Weights of a small mixture-of-experts language model, trained from scratch on English Wikipedia: vocabulary 8192, 866M tokens.
Below are experts of layer 6 (counted from 0) of a mixture-of-experts language model. Rows are named router (the router's row for the expert), down (a neuron's output weights, with its number) and show model dimensions 0-159. Each number is 500 + 40 x the weight over its row's rms, rounded and kept within 0 to 999. Numbers have three digits each.
After each expert's rows: a language model's description of what the expert responds to; "comes before" lists some tokens at least twice as common just after its tokens as in all text. This comes from a sample of Wikipedia text that the model never trained on. Tokens count by the router's weight.

# expert 17
router:501402504500498470458507489527425501496541545448507457485524511552431529537479444475546463439537533466528482557455458530577481515436428469560554557446479495495510468492455512453447495539476523532504479495556515473526474500451511522488461514476447454453567454472527479477427560529450441542497490538530489529463444546543468467445540504500483465525401428544537444524477517455505449508532493486533513486448434451532515472453451444479562466466560565485538459493534434571547526455438488
down0:528496447553446467543543429577497543548463528490562570578461478510484479515492561550515546529443529586573474469451503503516495543561521424476508509569413504533468445538581451528477535551503497509492519516515439494532425527455492542576487515420470508527506461455423499490520483427436501540523477501477541491417492485492571501534487542503496410471489457471474522500427523476561540457497556479536500494504506478480562545492512494416462494465491511547495525545504512551500528482524452
down1:514524497559533528466453484460513514555525475524513452473575466503521537486456481475494502544480515468532543459555471497467492513568594578541441487450473527545507489433529459528468499425479532453480465582455471536558505451445496528475502522409539591535471563574478460493499525496498512513538538538535504510469547482553494510514514409537497432502501563551482507487497519531463423517505568522516542476391534436538475523518481483523463518511547470508505537508535595520501448410582498
down2:463557489483522488501548502507556485494488563413485455550486494510493509484516460437515475476441532514508547428517571508481500517483511500488455579467522530511480463555533525490503479459489511469569476481521569517569489499553479543497490461573456528486567545545489552550540564498433495449465494549611580503494498512558548476434523515528427460579498507485452435482450487511482478488405576544497523452587528476454492522561485480422505542514497503485540518455497518542483567585539474
down3:503545487457532510420538481585545524517589461421498422577547544497478525540434523497523461474540485506465501530509535427536472458566463430510490510483563526520471571478522488536503466533566531559457533490503573547469430522486602534456476483510444513468491429535523424490525517587452490498540445515546512561532513492513488556562479480505487561490413508543523547473481502461474586509523457527497481534459458522506507485442571500523491522513455528514534489513457529506552463521481552
down4:439520502544490614502438537498507460548499524477504458515513495511483498469587469537451479501460501550440473508562485476533425447502585512518456423561478461440450529479515513443462496510483547497481499430397508544430463488467609451460464534513550459506481381524523491494518495490455512549530499445479501496456464520547491506484480566497477529513549541448524470545529425521502535489538504483506592457546484545592524524493507522519519480493565453559470468490548503520469513494461464
Description: Year final digits
comes before: " |", "–", ")", ",", ";", "."

# expert 36
router:444496513503498498500450475511441498494543539437448432515492555553443519511481471479520464477538559506495460509477458512543485491452446421548569556440476449454570445480480480452503509541487551511492514532571511469531451504435570536437465485437443450476545445477548423493445518544467446548529517511512477567454464529534472440418554487500481471513484427568584467506497510476468470511554493472540522455470486460495498469492474473492525458452543516495565500457570433534561506440435472
down0:450368509483428555547499518457485471513492468486544507459435477456491496487515567502538465476565470452494469519471561467513445561476550545502506495461448505493497491425493450517548486566422518499468438515517533478413513442464501468472524471531439488482497490471537567548494554515543547508550479537552501469465557394627491520548493493535550517493442440530416494506525574505481553497519494567509522562538528477514519515512474491486512548513527526486556458545450538544459494462499490
down1:471468520490472515536430483499483485564508530518505524506544512539566509582402501510501442517435497479547437546531555502529519542598521473522509540479462502553457469506529476465546485526483445525516484457480530443554529494439472465559500494562502550505436533557486534532526599534477499484522455546499514510549561504548539559488486441566497464552437513551479515557455465530516523497464495506457479519433520550534551480424531482509443496431566465468538515567526537442583480479510407
down2:505570495520478546562551471509489527524444511519523472443460478532510533520480523527464584404540597594502484403460531537518505476475399500546563481539489498487518431483525506547481478481495493529394487548488572448506565535523519446583450512526505479500464493529499461510512516493515541499520438529551473557517398458535525484490470488448543471452471492500536509484487484506411457497451476503523511466552493504497489469527476548459570509552448467475540536498493496405517537557567513
down3:525542528465536530523484576510496534560477557473522478557507446430466505465531493484475465546454452545469552506539529487527428531508479474531499496515581452496542477505504474492547537474525567451535507534515526500551473513502500454530497419496510483511552517513437449493484449457495470456532478504494481517477521535478526445436561534492472485469453507485542505450461502497502534436484459524469563478551501477485543561497554568559482542562602500640467650546476551455522541546513534
down4:519449545535453491502477418526575545490535509493449556466520512504455509539502496464590439460488505447556451475516461523470538480444547554541483518533412444480470442504540544461450503431443443489474505540463540466467474484450440519476468541472474558562530519498514493499508509499553440508470500472479536491559489497569499539503449510543593486527574554527466542475460483489465553582484517548520450562481526570564490462515490482480499510479477446368511430480518524476516539513497436
Description: Line breaks and headings
comes before: "\n", "==", "The", "-", "===", "In"

# expert 50
router:503443530507450493452529487536399494502509490478527454548518487530424554530493435460578472462535532468502478553493466535527460478469459478520571559475462434470517428485476519483442527520451574545501471489545481470551454524508526526484451539467439469460533447497571459485462550519463439521542505495529472530482471537535444432446526489513467449479407437576505429563470500479472496553543461512532533482498431465494524481487497468495508436459536536465542415464541449582522486460441499
down0:489460473447418523515587525457516487497492464501508510511475608406482503508544554486496465550508491504516527502484510439528488505530427518491436523444438491535393474532445499482521513579436462532484550504469487489557519471555513473533467500467460409518480530530472503497512470449489452482593519458453432480462410477535516528499523505543565463402474499480504492459558507453503525543428494487521525488484437442528475501498537478496458548448498508522506491495556470533480513636539512
down1:478501497492515528451514510534464484533489412557485495445508585511406463480469484555468494498527470532497432493514516504505529502508493552483488502512451496496387556469450512506468539508395454455522500474495491565415441523462563506502556520475513508478448517509517539472531477502571479550417493517432523466402503542557469474548522458458549567500568544425517496516558482558445528493489453483449586524454513496535521462502528542549510522469513555514453503544539470510590550464458525
down2:486457549467509503447587534521488474472473546518504507481539427490517526520517521539532451540531493402492484520518446454437466508499475531474449507435414500428491481528583501553504517488494564466511420467541493506513544623531487489523496564528440517431535431437452531509478425484566454494448479521465528466494615459566510501465559528523578549482471485500478492441489508490487510455486481614482507464487532545497459498515506444495458519523475504552528483472529436475513533510488459
down3:499582489484441515495436538481523462501549496512533511556532538497510510424427457547447469495527469546466550451538529469488512566513469465485502588454440566477492503436474486452425457485466582541503517521488536480467477539498528463440537489543440562500484485549461436455490522519561520548591452556575490541513512540421513473533443503564523510555505513517494462515515532543495425473504440545533497421521494446511512513457568590511480508441482462512518497421529510465478469439477492
down4:487519451511444509480454505464446488538543537462560433481478510504478524471540484479512503477503420516489413506567522573456467543486537523549472479527545533467480571482517475407542516547507505442438450562528486439517525524541550521536407456586483569450538522529484544485552499504551511470565508492537504541528530442524445593530533518442477495487444493559564477470492498558525465514452525517505516479506459522492515593503556490484499405472555526492429519453506567505474530431482520
Description: Time and event nouns
comes before: ".", " of", ",", " in", " and", " to"

# expert 58
router:460460496496536485486519500503476518510549534434468439508508545573411564527457457490539451456568525495555484511426495540562444506442429428549559539454455459485535400458412504480427527530457506545496507523531502481492441480457575538441452529468455475512517482494572449487475524542465471541536496517525520510459460556542470444473531433525483485482485484570528472512480478451455453566552533514525508459473473454542498473493484439489545507467539508454573443425537498540510486479474469
down0:521484533498452493517517522484557541567471444477544454476533560555527444516474538504532488404480450493475504525459528491538496526520482548510532417490435458479464430466550488507507472555588502518509479465538508522540531496475469448483557489466445522528530489414504492495571521459557477518506511480427493532565568489576522498437567521545472431519441442496487561467437558477526420499543518492508514512470458425473500495500421486477544444432493554530569404530514518473526502515504567
down1:520477523486523496551540458473503530430519454507475526471522469488539465516458528462493572412449513580485535453465536582440469475465424471525448501519523443534524527546492516472473528523531404511530502529562521471449533538493450492522540520550434511422446464453404516413462445486536485494448494511517553457515505479506535492553433526527461491450492463623446520467474561512460450500525490498531463479506476517515426507600494493489561576541505483474483530585523514498480496511503487
down2:445480496576528577535516503548556483463496480473558499435469461558473501551482494493471446463457536466531473520506484469512430461487584398480549490500453518474559507482500415464462498552443420457556495444523485492493474544512475505491466433472433469563517540599529512442483500561485499471465436498539443445510470492478527545525579519489472491499496490611566492541521511531603547453505450505458446536483509510534480484489467502463485475439506523460484501554525565501514459439495495
down3:550523518469536464496507529479495534543454557479476493505555490480480549508479506519441473550492515530469591522440533499544505473500466467513484473479533493500529553551524509433554508618539543518604495434485502489509469530456518471558478425526467471524451519499495527455569490544569561496506497572509514534594505474486482481502478517532585494540569499493484504519524522522511519465492466574465513545458523508438457422502529520501498461493554480521656444604487540463485517457500563
down4:433599402540527477547519483464477490511475515490499521541477504503500495471578476441486475468484507505513458514453430492417536495419441478491524521482496487451533455476477507506509578453567520530522542463485400549520436539527539473544552557502516450595497566505455459472478461490484540523503560501520573482499440533491471566440440478483438503517555585436495520465514481442526487476502485532526465473547521461562416563525529534510455551588491474498521482535472510486527555493492487
Description: Table and list separators
comes before: " ", " \"", " −", " —", " •", " ·"

# expert 20
router:459471493486477489491493489540454495506502529430469456550485531535435531527456460483540438450530556480506458528462426498562422520505496455503531601421480500475530477471487479448490530544492509499503484545573513465512437504438515540494440485479446479507578494466530430446441539544437423552492532511534463554447463551546456467500524496509473459527450437503544497551456510464479481497520530483499529464450465420508552470465513489457510475455535542441548431471559445597555492437449483
down0:515504494480589457418593441481432463509527528458506498439562509533535494486469544497465418506484461440490486431476451538513455500532559566429539486516476499496446523446417452548473477537493424465550444512556413459534512515558481514434526449577522531476529512572514564553517463477479524493464457465497476481441523490519468460556480487451564533518507496464487496554543472466491494467478471497525422526511564529584495473493448532520496480461505400486474543494478481552525507494523520
down1:505490461509558549494517528465547532546514509396490475468487536526514524529579453543548493447467557542504472507409555508464543508513517582453513540490545555485513468613502543524535543505525484515519443488514520473506441537497510443466543493485557515521563574474553484530501552477528570487461500539508532471533521448482551509453550531483514464491431514502502561540481546552525489425522525495481524448491554436452502582502528521418492473532495474483487481430470418421430505444428477
down2:566489507526474447462547477495508534499584576474490541472560532469533442587497491481520479493511435527549483580505457492496498482492533565470419482495540426487458575522461515547440534461461456466523492501489504553552479470439499540466526525494508524430604567495527501524448525491529432510488553471501483488499558560504546550579581485420479458481527571492455496468450448496528516499493558431534477545501532547520469491479523480526525517418532503472458466496493451575524469540570477
down3:487576495462492557523520468592510461451576566505515517433491490452526477495542527477546485470474489522511578409522511532531590464499484464514562512524561514540498491572509519496548464567581492502495448478500508484454450455490514477472522428526502480511529454510503524567448547573465540514466499541463479525498505483611512550507507541555501500424465509505478542467491493496455556438515435572483464475497481467440502519454493524492387557447395484498517478466451509488446484450498487
down4:523545523515493563468443463580440438538486484524464520547531509501525488549514461506496419410513555562478506540438519538515452453470596433544470556478508440529493493459522507426444444482585578465547506464524549528486464457486491491524488480495543528489498450551507470497414508568487416526502516559522496433483517493487541566485522542545506518562578457555535543511539553491524486484505480567427451440488506479497548545458486554522473519492540524534539529477504561435509462516498516
Description: List line breaks
comes before: "-", "|", "\n", "=", "   ", "    "

# expert 5
router:498480465491539445484455449528510528479520544437465456511563502525462558512451465447515451443553521461521447535436483516570445548422451459551533502445465426530573474500449509469436475552483533498525528502557504454518476527468525560485500551533482460508522481499531464470447495579447428579546521513528529549449448519536493450464551494530476472534483466526568472547461528485512475516514504469578522475449457452504547477507496473462501497448539533424572506427586484567524469429508493
down0:490479571519486547529511509538501511483444392488526480509490514499450461564472494533503468402510486412542550499490436460556511531496527505532496486520446532502466462502477493499502463526555447472470487525452421427492537462536529474483533472542470491488526496444473516491524497497438466550437518536389502520503519536545500500475602454486433579437504494513552493441483458526525489426512508448498488529586448463522521401505460469509489517477553515546482402526503569519495469412446517
down1:511443495498506520535553476476504534463476513547579490523497463472534523531558494523570571450564483553512458496508555520499484477442547465428515498492538526526468530497503517501492512515532431499476542459537526456524455462508425433492488477453463449570507490499536499485505467542491496535516449538534470432540454584480488491562495553593440483511456496448457472430508516464525544475530529527496508415429430529434533563532512494440485449528561457508538602556498558415502453566494538
down2:529473498441504501447504459530488521560456518473429586523529459526556590570494450527544477510447480507504419517499542506495535484502593431481496540462524518549394515538543506439439501482437461533473552478476452411434482522451517495532529510519542533500529485521462454517524542489584463551493488529458482540507502569473469493522522508448558494523500481543406464576461496523568547480463502477497513563541452559518560462494517554497501465418491496491461472501540551541545538533483460
down3:447405549530493537543492467531600597533536440504492497457507523510511523493437520470497481550455459520583508487558433526508492552496503471485432489536502514555528481529559408569535494553484530519468467444557530429504510469494471526490587494495499468487489540546498463516526494499447480423436435487450479513426483533468514530565537518532510558530501507504570517484562532552555487519449521506526551516543493485489563453551495514521408444519558553545502569528554556475491495495478500
down4:476459479555511537475481443528550423476523530514444459439504480469501587562491499571514535491519518479524459556526553543475445477415499468549537535446464527435494542516471461495461420508531475529495517490488533454517465481534507496530554511441542450519431434476511439458529502430465531517572487485455449501608524475523510508496437496501529556513522546547529570525529465479575580521467502505458512508463476512530501552502463526533483559450512515462450425512484560470472571466398533
Description: Field-label separators
comes before: " ", " UTC", " \"", " A", " S", " The"

# expert 30
router:481479498555542516456480478520472507489542489452497493517532518495462542505509452462550451475578508510530486532468485560579461487419491455560566522499424465502547434473480481474412491528416514549471473509536517495507496535475545517418457530483417430497572453481519454472475542527476433556528503484507510555450452557562447459441539449495459469512413471513574495568462480474478490578523493462518526510506442476541498464452446445477535397441530527479518446483528444499496492494462513
down0:548441459531556483511491563558501580479460536481527447547543484483515515551489476547499516471500471465572505551442510421473554515495451452438498532450488473452539491530461474493530526578470507489530497529529529492492468544537473607506507512437585557497584441491474497527503519480509484497514488514514562551563471485533473485596551511447497534514386474516405460441537509501518503461459545508528443502477521530469555461436527493529482517483523537523475532588536508596504527467531448
down1:527442489529520418590563517549548521583563429499477539462541526533456520518413503443496493584580511471580487499535500410436530527537536480498565482421487557507458486444484470485581571502477527531411510518429520441497436482519503478464544516506503503498448566456539502525478490506493507481542490513477468460513495510437460460514483479420533510481538476529536483490469538545577486508475502504490469449524525410506524467514522523455558545530489455465479471509522479541474552537449462
down2:551512435465498496525558513478474530499440514514477525477493473449442543486447491444441532499485516470454523511417427529471506490534530465513452491383556443525484555501433538505489562528525545534426523472474530480535559497473524468480532509534480556510529491467530540548499586487564475458552551565556574445550496515505498488460465429472524499450523457535516443521501492531541476490490510441537530461474504582506515540553475453525485487616476470409530481568465422460537484514502539
down3:500455474418483542500503541555491535486544571466566529469479518467490577554511497533528538440512489527504485471498594444510492524525458524490593509480516467526488482548521511485484450500496468514510427540575470570469495536532529601486478535530518500472464484505503515482442555450452521527437532466493447520586497548553543418511518468457550533528490489518506542570417469546443566488509431442466423509487525481506617548491489468545445462556454539548476512479519534518508533519461491
down4:535496493452558439434511525570462506518469523472468455390475513505533511476534520495463516477489470529536496496412516539494499572471430535488558533538525558522498480483526509545500544499482487537519528469528497619517463448534472537468538487467512449496503509460560507528507444477502649449509429556453525458517421503425459523493558509442540470475583454447513453449540538477486512555505517546387506483479483493496464487470438528500539489564485516501479546444483554508470522500476497
Description: Subject pronouns
comes before: " was", " is", " had", " has", " were", " are"

# expert 19
router:460395492479528520476513470513511495503506497482514490500523489560454527559486436439518523478548489445550482518446458503549459524427411474570543514488463462458542433499427488481451471497411519560497490535548501500518433477464587507474451549474423457462600450509548452498456537572504475501543524550516507525464418483541467465465520496524502461520439476528525495554422535493458485514518556467524497445449495441539529492443471486492533466475474569470542471443571484533516461506457451
down0:412503521538567561468510450504517493449547469532486531518501515501487510486459503485449525484525512540549518540509518376464539522551486456445450468492428559513454449466534489406574493394463478531457519572466508491505429543475528519524510468448509526492485488547535485475473547498503605548495497469468491428475558509493536486572465507539529490495588481406537530471519518515526525493556520504521413431534517544517477487469530437529554497481449506484459475506439470575543502509479456
down1:585484484472557505480526575533526540466475497582479521537529473525546458494549450534488472412373423475481504521409583497527580564508496473541466480514473427490488503449462575524535499545456536505494503505516457479522481452495521524492496488475513472540578460536519527475555501478487455499516526518475471467543526515537565549471490505519461552514438491492493480499471471503445608562521509551458430499525463450561525524516553500477469517508486456522514471535583423573505560449484496
down2:424463560480455574466469484527482507524508425510476473494499481483492501591492472550471460511545547487513499540519473494594514560512473474490450483485472522471449488486482428524513594557532481498507484494475428470563503496479512407471495488448527466483481475529598542504507558533535461551531543589493507443496484566495497482542509469437526509484527459460423516476470483478537417562490459545551519532477543475492529482438520588501534471485476468432445498518623465565469504552472487
down3:448489477486505579537505456554499457448491521625500458583547464430524500444500523475514485495505473551464502527557537485590444511485441441454559523489578542528516433531581488467531566461493526524522515555527586509509584551522535517499463536490450508443494532506500508483570471462437530490506436528539524516516459501521507527585506576573527515455514527454541521510485502529455453527506513539455562503463511508488505482503528511564560505452540488451492557528543482490441513478572448
down4:471442480494548502482526535565492518464518546508470528559564518434583404446453508534442561471451473461541515524501575544447547466491487520556461441425497510457505505461477444553541526445507565528481531501533484559538535531494427493543538519473527518496589571504468534524526514472487468458455473564542528534525479494507577490525493547599508478519556466509515466434481552516434450550530547446523469464508496515461494481494436491436459521535441446478568539479517475497464485514547548
Description: Table cells and name pieces
comes before: " ", "\n", " —", "ar", " –", "a"

# expert 53
router:505386513493505478451522458549394519514538501499504458485534516535457519544504451471562479420551525458507498557458464505567449484498474462509520559460494470511523423469474539474466528540467561573491531504530508445510448503474512518442457508467463465489560456470560449498424553502476436567517513509522470534476471537527434464454508489495492455563411425558530461554478480485469476546555501481523538452496463472529517480455488483481542436471575533467525433479546417550543490470443491
down4:439482448536559467569437512574513497509549517494461517473514591520443441446534567463510530455450481542534466512468517529454487521476440521461507510520556468524559545545504564571512516555510494504491537495483474421497471503504542401474535423481554489452499489420479473500518513498453504512486530475534551450516501417508494500500501516573410547488478574417473510552540508491505437531516512483555544480513557526496501591469471448521434530512502462431594524443509500490537484504456498
down5:519526478521538523515536493567529518502517477471605501508470457541492521464491512467451520493584435541503479483491433453520441530462447508497477387530537488476563484532519466532442467497505433467488534505560513379547558549502448502512468496489467417545500470491527449475520475458591535550494447435544476428489522430497501420496504535485468510503461516501580492536486465512515507427598440500471489495485538566491496566489534500494445458523495573526503551553514479548459504481512553
down6:526498401455519508504520514503487532517556449493476493608538493542521522536555454521529567516504442533506523482498491511513511551509521511490456506577561532544469548496552559533561523536514458570505570475513552457476502526507496513518558532527499498545472524553533450446467589481551478487456474515502490479478457528430480448510540553409469546473509531565496458394538541572500535490460525495505518502568537446542469491542546484483483489532459461486445466408398471523489456544459566
down7:454492378508519513442535493519457458466506406484504489417547495476516462482545485525583578512450464543506506495500453519404598463514433550485547500457512486570562504534426469515435462507524506492492532479476504488582553566570534504557509480530506530553478486469480522467479456497464464511519466520504446418531504452449470515493550512471466446535497487477417433480499512470478539476428502485472476474453419490508453532488441486536537474557576532522458511472509494498511501565485482
down8:489555496553497541583527490483547503546483519501475520495551489504502440486425553489433508414402470517502422498509490534479574518514568413507488485532543530501488441461481480511504563454456478532500568522478420560462499510507493513554498502529521422472432532479499448569461498497480538447514542529503548485473554494420580434561467498516490541526463516431500582530516543481514452519488553502505448483453460453487527464554527543510490545461544480448415479460466460543524566498483461
Description: Numbers and city names
comes before: ",", " ", " |", ".", "0", "–"

# expert 25
router:458441461527490516449466479506496507486494544446495449521556532538427519493471433485509447488523506491547490541420460534537499480453445471539556579431456477472540429444470489489427564551486568540477477507570495446513443455437526561462487568477451484509516486501539457505467534489464406535497509508503480513454437521553446467479547459501510434556463443523566482497452547491515487504513535484512506490485443500526530450478451442504587466450540542485542469484540450579577495486427497
down0:490580508457490524532557494518512530501536526466571556545440479452432517493468512486526542501587520504444452485569470551471514516500534612529469489437511493429431528476502449469528474455438521529502524496428439541480525531510497441529464522556517434457464526553497496547470440474504522538536494505489537538484507497501451443483468476497516472458546502464454468492533463430478477534569467594513469468407533518520476506440542447511502443469556495443493484487576527510437418440504436
down1:499495482419468489439463515443547454511477393576473512439491437479537510432528437539471486552541494544490485473504525528588524439509500512454471454499432526565481591529551519486580481453477495520547453498446438521495491566471530515496536546527530550436497525492460523545510477528492478447506435441463515514538544491478536446540457489507498493516550560513554506459458479588489469444539507482491543487483518486524580464523491441446505450532519603429481438515436526467523516503515502
down2:500512478506542436505478513570516535533448489531481459523475502477486484474477463422434400527490475517467465483499420484440487516499382496506583487450519491469531526507475533471421498559473516509451562537548466549465496449450569536570511474513503480508508546521496530467563495488455424420538515514407502544493495551473536459441474513517499539508439527477528487500493540519511442388513549458408535515455473445502501507528448544537526447501509463537492518475483511494558502592569487
down3:588433466559456426487548452473476536457533489489540426544548495454469507514513513532478509570510459472478528457514426519492447515524525427508489444461483485473463480458473486516414393541492518529469573565444503465535526449497541525539439525492475417470535539504503511511523494473414492567479478453509456576434495500498562553496505543444546476499535534575538448470507493506496489530545511423490415463445461455528469497471490562451465474534495466577506471528478544515478530492526535
down4:531510561486499466558490523508506503531490471517536554507492477483475541474475500475467469460452500486479436562506496544546512529587510468522538555488464478464501445461507418525464459484434501546360559518481496506502552525484541562541467472425491543422494504499559511483507553494508433533508440491555456529473552507615462501489603522505518569506517496520517524481468487464444559497503507517513501505486547482515401454485519516460520429421477421532460582569444540502492530512472458
Description: Articles and possessive s
comes before: "s", " new", " member", " large", " few", " number"

# expert 11
router:481481540481536549492487442526476514489561547411450479542547494565474558519465467433542457492580568503542463537430472512579478543499458450507527500476475479525537437459466499502452534537427571546464460496546539502549459490467536548429432522493434455494533444484527468519512541577476458538502512482513471516471439549543483443454485456471466452479461467490553499536517531474477503593540494473540503453484473452562541452469458425495537491459542536423515474491528465551537463482436488
down0:494449437539498523451561532512498512599461543510450486548449471523568504479570476448519534521568498531394494541493457481505522457493555587485482551490493514453497525513502541502519515524507496575435508453547553487424518503466517471410529531556506474462555421463516488425522455482565498482525533484533480477503476428530570464463462544495550454534485568528492430448526505491437511479525548498509554418476447458526500443506459569463571508450498458474555507503507519486539499477452483
down1:451562473499543564524497439472466488563525526426459466451517476500434550479420499444541463440581541498486441389505451498490495530518547450522467465460489482472513478508474471538471443485475498519439504556503516456473509566492577555439502427526489493518494494461516497531462520535545549511469489541532496486600545534462532527507476502496586504565441489516473471434516490460469541489572479447511493461492558575459446505461546502559471514516480537507587511482490503570534513595510477
down2:521475539556510525494457542509490502494460502493472534454525487429489452433451460564585562566532490529493510497536472564483509552428425536510532490438491477550492506486496529494462519457465551516488504552521453497440578441486525420464474522459492501521539448468512464462488490495467528553402509418489464491532539622515395481499559517498571540578562461531475512467519513540538458505457525434502496492537538524467481434466524515532509492583504464489456562510553537510438518512482518
down3:552531542485576488513564531534483582521444558484493485515523525476530452494507501474479545544534553454469510537485459467491484585491435560502476523546514496530494526505507508534546467407452448522520487448521499537503555498513485430493518480543570482459477471455484527538472524491424509576481517493472533416471449577469443522458476576491494523442562473455558524590516509465496562512487546479455518472447464490492464588484542520549475461562504520511518494492493493485389451485382475
down4:468517429506482558580542466482527528495471461577533514490515529512590468486488506483527594483512571475549445524517483520466540529472465485538508505528500550502459480477482450462484489547485515464445545506555494485526473496520477525511508482476422431455531469501507426437513487506523411496521533544536494529418539505429429585506513416516432480499478564523514459499588570490556482481453549531503494564439516492545487477473555498494549494424491571505560547448533516453554464423498529
Description: Adverbs and conjunctions
comes before: " the", " he", " a", " it", " they", " she"

# expert 26
router:501405518480513481435491478518428529494511559462509453501514495534420550546473457463575465450564560441510468548485438532560484493464456493536575540442489471502534457483439534483447495561483547546481461528541494457531480513468537521481420512457465477499562453479546477512452558517451459532482470507527481530470442572538473485436530492496518456558429457586546474536462496451509471520563490481520547507482488474525533497437501476480565457461552558493542463475538448556568510479426475
down4:559518503425440517443562491509575484499475519584515547475513454548500445497497468545509533489447540507470515578472523516498485509535518584462472539538534501441575398524475504532429512520514498452476512504564497480540542500541467500511453440518449546466505483514527547466474487556409487560502525473440480461541537476522544463555516511494499480432495539447517495457512515516436507530452455543478448495459432494501424469485485446469421487533509414533425390500482442502538489466541515
down5:480484585504512484513442523531510518481587544477501512480515524434495471522462501481491472524527597443520418459430422492458442450509465458539575488424438547522508497451533481576462543474486567523480480522503513451491532474486511537473520541467489465495481582494496437546525464495507451516541574499493468478446514470498414521487508463595497516546543473491493503457466552493498486505586510545560519504479549491570550453472519503577513587479503500436554532449505434479513408525520488
down6:521534480494456550510514470471467552489480568485538504494475467540534481521508492518431482511424536521457374512478471574523462486509512503489469476445524504486508480488526563441513492466533516592448562523442537477481437499520467570444483540483595454478500418488480567406498491522495474547506532476495471438558563441536494510529550476558514488517504518455548564506474497521535458423586495504531415496443524446532507517485457526583483498490547545507551496481461434543455521576507503
down7:495498387639560504544360492561474527526479496492484542486509598495497514458466507494459462422490472549547501506490509510515506476514448485523526438409477531477547507513509511502446524525512481493420528464517556483527520541427535494533536528480519497536504487490453504590470433537471486526478526532521500501395486463561526517483515442524443500540519459446498485514523468493496468523511548533575490512461553525490454490526485576434508474472548403490482548513450523505500469472552479
down8:491484456534527424488512535443514593577571453511542570533521475529500535503474524523486473484426448535559494520484427536537536493520562477438411523488556495442503476494503446541548492516503530472563523554577483543506528536461461517480529553457530477426570580547486549473489425486499552438488528523520432526501540510494526543530510548438516518451497513523545517424555477565493526440489512437468524528471516444480460528530563553471522453502560539521450470542448486488456443501511503
Description: Final digits, country names
comes before: ",", ".", " |", ")", "–", " and"

# expert 40
router:503450494528495484446511482538458521521568547458516474498525525535460546551468455433558430476540532477527472554471453528524441520498493498550568558444458482500536466469443518500446501506460524490456489521492528436526457517495542536417453542476458494507522425489542437456446564536479451561481518558557490535427487551529432469448537436502487461504407439548548482533451474454481466514549500489498514498524461480547532453431501479472538428465535547476548431456566445533541468450487468
down0:569453450524489508477411428483524508517527555484552507477536442494467559540476502414484494507529498507442446519540438525511534500516548538514447467508500454504423404531468482500518403547484490491529462524477557490511493554462456566499453510527516449499534521505467486581481515566485421538483482490452431514531459504508481431484550544508491504481532488541537484478535524541577483534532537510496460464537486491448485570489502482469648548460505529552440438529520427527468495518431487
down1:526499481511498477510465484459499519506497497469526499499503481485459605482486542532529435514481536547454500511551482492412604461438490520489492548455564489529556537579546500591518546478478502480533465418504432430556504501440466458474497509486467481448459491474488544543539544520575491485500539525422481473604435434506467499435521482463485544531453451519462525476533466486552484469489473496430491415442540505519476492495582458526520473507479558436555499434531512525411541505477513
down2:465545476466504489441489499494469499495537550504516422494485503463500465535515582385460501521541495481506494456518466474534521504525453559490522505476542492447538521575489456506502529447491500366463407526531507451557544478526518482474529509508554519492441548535513478517514484470562524507535556529427490483512418465525525495442500441550462525492517522519508405422478530451540551479533461542461511408456535527484463531425490541481512479472477515547512497539519433427507533612528551
down3:431514494545515488472546543531499534479497521521522439486482514493472514507461524496540443576586511486560530536499567505519506488498426490487466543483529542528478535483447498522515443437529523491504471422403472475513457434521516528454489540462482497501579481514529466587524424534385515483538466443516491533501515543543514521451457462543499451613480439492466527474472474533542515466508502476473546438489562480486496530473490507382436520595553491482434483470469500569492435497527485
down4:514549483505467511481475520555510561435417495481473509447481521521526546551495520562520463539505454580466410504459555497549493454563531514397500461547412495586465526505491522567474547528495471428549499518518475487526482516540481533500518453472530552486474482540472504398471509470505536544547506615597483567539519505500523481526511500466498473477505432453525492567543510466463561473486442498461526442479498506463456485466459536473519501450532497463523529463415544566490527527559491
Description: Person and group nouns
comes before: ",", " of", " and", ".", " in", "'"